config = dict(
    num_hidden_layers=19,
    hidden_size=256,
    n_experts=64,
    experts_per_token=4,
    d_expert=64,
    d_shared_expert=128,
    hidden_act='swiglu',
    moe_layers=[0, 1, 2, 3, 4, 5, 6, 7, 8, 9, 10, 11, 12, 13, 14, 15, 16, 17, 18],
    router_score='softmax',
    normalize_top_k=True,
    routed_scale=1.0,
    balance_loss=0.00231,
    balance_bias=False,
    router_z_loss=0.001,
    init_std_router=0.00803,
    lr_router=0.00121,
    num_attention_heads=2,
    num_key_value_heads=1,
    head_dim=128,
    vocab_size=8192,
    norm='rmsnorm',
    norm_place='pre',
    norm_eps=1e-05,
    positions='rope',
    rope_theta=18900.0,
    rope_fraction=0.25,
    qk_norm=True,
    attn_scale=0.0884,
    tie_word_embeddings=False,
    parallel_block=False,
    init='normal',
    init_std_qkv=0.0409,
    init_std_o=0.0,
    init_std_up=0.0409,
    init_std_down=0.0,
    optimizer='adam_variant',
    learning_rate=0.00162,
    beta1=0.9,
    beta2=0.95,
    weight_decay=0.12,
    lr_head=0.0109,
    max_grad_norm=1.0,
    warmup_steps=365,
    schedule='wsd',
    decay_fraction=0.591,
    decay_shape='cos',
    final_lr_fraction=0.0,
    batch_tokens=131072,
    max_seq_len=512,
    doc_mask=True,
    train_tokens=770300000,
    max_steps=5877,
    dataset='wikipedia_en',
)
Below are experts of layer 8 (counted from 0) of a mixture-of-experts language model. Rows are named router (the router's row for the expert), gate (a neuron's input weights, with its number), up (a neuron's input weights, with its number), down (a neuron's output weights, with its number) and show model dimensions 0-255. Each number is 128 + 32 x the weight over its row's rms, rounded and kept within 0 to 255. Numbers have three digits each.
Before each expert's rows: "raises" lists some tokens whose logits its average output raises strongly, later layers aside. This comes from a sample of Wikipedia text that the model never trained on.

# expert 36
raises: " They", " However", " These", " This", " There", " Although"
router:163115140087152110126120106179093113139144076134092101163106152176105174172078085180144109093133096057181128097184149141084138135138090160098119142165132111138113066104122120118097079161131164194150138168091083158095141104153110210098146133131107138155112161212105138106137155101139121143156085106114161149114089113100079094134120162136160114103116153115106120067123130081147124154088088099093169092154194153111139139121162135160173149144071157152177084104158145116118187149103132084168071163090114099138069115135102109117161061146074075152103090118084134201172140085125101077090099133108174110141099093105140072086152109107142089168062108111161135091085127100080132136143144185089131123155095153134151159102084121119101180083187141111149132122112156131100071162087169
gate0:147215125144178126124160141108097112107161141151180080118153073139143136161112148167148082145122111065061118160069104127165146116132075140131133110138128117175143098140106149103151109087097093128140122101178153121135132125133151096120142143105071142102112156140126130075110055133151150097156047118051127154146148135127076091126149106131114125153130124122206112172127108057125086136123070077073101166191125194087090105121097119133083135192031121124177098076126138070115191108140109100098188099151133127099080079110118155135149046176137075188115097119128197157125133106149076109148086150133099137122117178122132130115075083126106187139081072127125142119106084090093163162146087124126136139100144168132117158107125104152136162180121093101123156127146158137116109167089166
up0:104072071178136138140145105106113140100182182110139134104151130101175223166124103107174097146129061099130144130074087114131114158188090119110147114151124109128125165147119136104105097182158107102125117138164064100113129144117121156119129117140113146058116110209085113126099064144140118065089145085117150145123175079154087111093110176113093123091110079141115196124133097113071137058108063078107078161138122160133096099075141088112131118166068141145125087133125145122136161162152153108110065122140129120162088130142142103098169115172087126152165187133195194063150113130118084106156159102114160090119066128132165159046118110136136121156144070134142180104139085103078137137116140108161130155102107153149070194126087120092147186134116091089161115140072130119124170107094114
down0:144159173112076178153133120081120092143081126111170083099120089082122131054158148091138165149128084138166104141107103168094145129116156110114103169113095192128119117123083158099135131080134161155150148161063174096156135184165193106103182106138155136050120108116085110093122098115149123102129095072136156136164163140130156098110165118174107112146105113089185080093173152154199130081086179166142141141098096135114113132135082157140171162114150084154171152173162149188148096079198135078087139058114157114115167111103109143112103143148123129100149136140160157195135103124160066105095162121150110115221134133084108126075088063119099127098140092094124145122168127119094155140134062082171143124122131112127116176124097153160122176103162159080130097154148126108142073129065189
gate1:175160095134158112141155088135104128093140157150150131160056094140104179169200122131190119140129092125118152113121120101153126157104080153096145111142140109164161174156151197115109138198148103123130178143110094134085138082156115157088163136121102111122080109110093125165115216115133167178139120056157103119137114121169104115143192173125143104103170103157192121132082104108077145118083160134141103157151117111106070108106157130139186108123085115135176088138134109112151187170112131094153128094077160102154104126129093100151150132129113098048113119120187143167195113135107123108054087124122130128110153144140090098127200138104123133236117082148194109106190183126092134122170102131134153130122171093193172105150139118168089129117144096140086115161110150104089117097181213
up1:119125101176083135114159112142107135124134159155096099151162131133070183065168112098107138225153116113189115110118122130098116069054095162107149137146136097094142138113131138150145168075140131102117135111138169120119118137160175148110127129089135118110126152099134127097153078153137201148150135156193054140162118182135156090140165083142132117116142121156144108184086116114112124131102114167124136100042151093156129122152146122117166118143121155166119102093126136101149163133103076106108136093117170128103139135135069118171088085170167163116095130132105078179094164128161099156107084162140034130114157172138138102083120125091140077103141117125132075192183146189102143103063125178114159145129061133160166181147190098184101061131142100159152102142136125102209169117227136
down1:188165153120083155162108133092118132139091135149144165128106111106165068157137078177105108098145117120155074131140107123085133134121143213146108157164144133173104107077119116071092134159158130115140133150093147135162098130125138140130124144127137118120143111103105093138160160115140067121092070124109133163079133092085186148166198181191095110125158109133195163148106131145181128116098146178186127122113088125193086116147122196176086150115099083058163108128174125126146120117132202110178162096117134120104144165103115147153138139130096120112183170127141154166119158107126130117154175107138155129159107120162151133145077106170143100195120109135150109153119155134220159097112061126106180156189175124098159124167097172069159175080165153169164179101099148169084096217152174

# expert 23
raises: "based", "foot", "1", "2"
router:156079133090125131134121100153105078143136087125111086131102124154149161140121127203146097094135095104141105158126146164098125145146062152078102133159102129129110098104150138149089143132140132167109122170141096146114110098144111146108144139158117141174124205157109192104174186113155092175173079080104134185127123108111101092148093141142123093084102131080108086076145182121099085121105106105099118079150163160142134137097185143195193142151158164132144102098181183114099150162092108115172071136092103111140075112091115116107161093161073074154087108064125103182180143119121097127121091140089160096153099102102178059115159160062145117133097112078168145148116178105095101132147177185098113074153093129120120145070092081107113192102161125095165160071103136185088080178081151
gate0:124064192084122152131077105186073120124125150169125159106161133123150081120114109132188116160140104112133160157153105138114134147162112105127141156116103090092135097121091070058132105138119132177125097141142131126104063116183092098131171155183121136131116097165147184146151164128150110118189047181133174143175152145052124075069165129155115105148112131154155069157058094098131125116140135067134095097153219141164116160118118088135161122134113068133166157144041102149113117094119147156173113195079120184098090145150132123153129131128178153128094085118131111139177156144130093185097161106130103114207125171089137074092138182148118110096178107109173178109146163115121075140137075168080128118138120060129109110124149117113158122117137093081184135139101179125121123101134165
up0:093179092146116074100086167133117104156110091072144153097124124097163133162051097142188142128147090181160122129176126113103146153184077087194155091153049136098154116082096115121093156119152129113115120129136143130147118130104182110166124146168179136137108128199135138167110167129146112115121044112148132161097114129163105142170172154085114129199093140099128151117114123089088070086116192124131098111081193081182098096173160179213121118144150211084041160154132113109106167119137124134150147159057134122092113133110145106099150112073174077118104175180156172148148076145170112161134171108156127106101124153130161125135144118155151098138124135111129139127155157132097115130131153150120185116134127119201070092118105180065140149113079073090103114143121098127122121153156104
down0:071140192139138062172160152186078109148085190132118177107149124163086140159129149123095100145128123191111116139142139113136143146130119099140124159100152146097141154110106186105147096133130136138195158055142120132119139163098093084118124138126086135135092169151118155137095152208145075165097107147137122154134045140104065164150145075134116175153116172103126113148107121134196089094159125100109041137140114076176166123157112162140111130149191129072115140138132133101099106092132126139087120162099100136131120177187082077175122115083132131194131191136149136159094107130104160090115166123143173120113060115126152141114110121081100152115134112118195166095105172085116081162104121188044103164159087088185130109159115109104149111154124116184095114158104064110098182129163075
gate1:159127144152098134109117109144122121124115137095144086099141116169127154115089049122076112074166038115081141112131150177100151122123142108121102122144089119100116042131083087050176119097103110137154120145158207056088137156140163134189113143164096104149110167185148157098165140141142131131188097072135151127100108147143129098168170098083114104163112157130129079091152146138106116114101105141075166143107077120131066156107078062085140126130177121120139152046087108126088137174113103135117112108107129125148150098092139135104119115103099059106118066123176154171216118125110175097136112109105118105111159142099164128132131114113142166087128128122085087140124129101110093134122136170065094098136170219166104158115082198122160165084089055149127188144141085155132149158140107
up1:166161167171103154106153074125110191075166135085153127096128071171083161121081112102112193094184125079109139117111117156073121091124212139100109110109101096106167139069116137103176147105134146104125143109126132085104189159095111081114142121096101146158101163186154100072129128144110229112173200080159147112110107173150110138212148163095112183159146160152131096089136151115125130147128165154073112147116050145138144165105129104070159143141136180118068177146078085115125138111130096181117103096123159136115149111127104150123111206103092133112161132131159075157157144132080144093094042134088125115133153117120168184076155107121152197072132120105197142155076134133116113118172124132134130116085135126116153166102098101174128091136109143114117146151129117137099174139165146
down1:183096134117063116090193128154163133106141072113134199106140096123077107142135141128064094133161117185089115123108094119141136144207050145091131144115108120099121096105047148091180160126103139154109134080136094162130123055124121115168111087082134123171142095147126129138139127092144115139169165112201120167130066124141144060142071122153105128143125156158138111116184117144094099110142127120166112164089126128138111108112084137080134121106101142154132147096156154163102160148091132114137183082112191098162123107050163140175059157170138128081082129134166082133175149198108119176153100129133126173099107113123166110137155128128091097156184138096092147153128156114122168104125111149141175158117186093171127114096098154103208131190128157121149152055188193124195145094119121

# expert 53
raises: "ent", "cu", "dge"
router:124099167070172117058114141138118095142144120155110080159126132158177158150078114116129142095124096122158108105140141175091081127190089171093103127154133120142092101119143130148110110153164171153121178138089076157122119110157079141088159135167110149126141152167118181093121161099149117140161062080123150148137102110113081081127088130143182118092069153055093091080167130123138093139071090108092162124165206179107160167093167133142182155170116142151119118062151142136098161114098108084135076127089073052125085099122119131072180110160083068145119102101058133170141130108137090097089105181082169075131073116080150105075131151140120129148101098117161147099078147061112118154148141173104086094174116158099130136103089089122095133110144108089134200117118175141098105155091143
gate0:099122137097169118086100127181145187127124094194117110125122129110146133121083135165204143091111110153165115131117134182139085138139153097072114148117161126053172111101104162120116117136081105155105152115129138105080081133137125146072151122149082183117105115149133119148154111107165149138133113138137115117162110182115167178108132160098152101160084125072119082126122135088206059107130108090056122177119094111091144172115110130120157144182163156164120155119118114153148175097112143088103102083094116070092063084089042150099080105148138135121137123167159123178159089140131068132130166106118113152126119145097159132131138137156104108093133056159163131163133136163134111101125191198077120057218115082117124160066150113161158139133136099138151086163047164152115131168039100
up0:070137142095158100136102154141161194100089179191147121139140134122163146149149130171197161104104139169153082115094149163136071160136135114059160120136108153102185145157115179105100102118114105143108135095099145100176085140070147145135127136158120103090119081132105130162135186096119140087096160140117119110120122163092197158088113127073164119178117152068099154109180146092175077115149121120072143115140125090087111171109134144113173064123170176116095151068120126127132095097170140103057093099206158035144127083163117118112107095116148125112132151147082137125180082117150145151122167125118100158107156163093129136154112123144086117105190100126125148154142148147184082140078205129101145067211121089169103123058160155158163144188132105159145145128134137135131150183086092
down0:075188115178179179081145140140165123132097136142116179173096100100142184147188157125036176134102141168157164180140125116139066053114124100181150158128156103116120124137146160129166122090119151128109077130099164065113151165147160114114169118154082162131104155120140158127127115142104116128170135097117135207062196115137106112119060071123103099171109113162140143109124110105075120185144140091126121145146099114146108086120101153106122132146162125208103118152122122157155119153166146095160099088104113061093115097158175091099109136181108169085117143164133119095130098095123143166172203106145104157071120107081139154174129107122110135040166088144134176150175108122122147136166128122142168147159165090111100084135114144135178167156063114054137144179096114108123103126203126
gate1:152180101111229110102116136146114109114140100150155155138168116105167163118101169102171165124075105147124126147129111124107114158160133119070090111137148072182101126173128093086125110144161101064138140120073077202085136134102119153158184098107109128165166083189176139099108116158204094138107084147105160126107083121105103036102156124122169043108176136087090170146127122084074093159110062173121124114124091139141141122131166080101100133139149203136109135112134115153100146144123138109124064153115078150112136120133089089092145033181161060103115162125018156139071123133125141113117130153139058144117087124142181151103118138140101141098136123136129163138089140103132154135139116165117118135134160144128122128100128070126129121138136106154055173109128199113092103168105136
up1:131153128172128125076149119098175183132112128126111084156117175122142107138094125075147125112165129121160158105116154113136119160120087157178170175055141108092189217117137154147181168131087150165114155117195201096163147117122107166161117138133112125171165112097113087108126167082133178161143140169167169129137087086132151135155070145130123104119073114125106094142171154160143112207126176162083135122109142129102168112176174126158146135100094104145152059076133081092105162130161172029139114151124155191149133137155137199150112111113140164161081122111112097115105111156087108159095081070097109128131155159170141155169186108183076134152092059154162096174156151111140108157186154131115151129110171106132133134130175105166119157158175109143149110092161166162159149060136091
down1:169054113116088131099192129148086097113139040157158128122084122169157103111096126190131141150141121100095130170110085147162111133161140103210135143099186112080079137091108144128127148093098127162141132098141134125124097108116162045069168096063091121176164169101175120114113102097158084120151164126147127165088160123170124129228114127169077090171105119111114132153091127125111178124136061110098085115127131142135124145146147137142156094096113111119142186114091153127097133155093097058177091115092172169111105162068085111122148103135148136120176103089155141155125154105115171156160103186094129149139147106109148114171131088079157179126095077177099149112143098113112119130113090131156170143136067112219113177175115085134151088174125133125086087064167116182138096133141099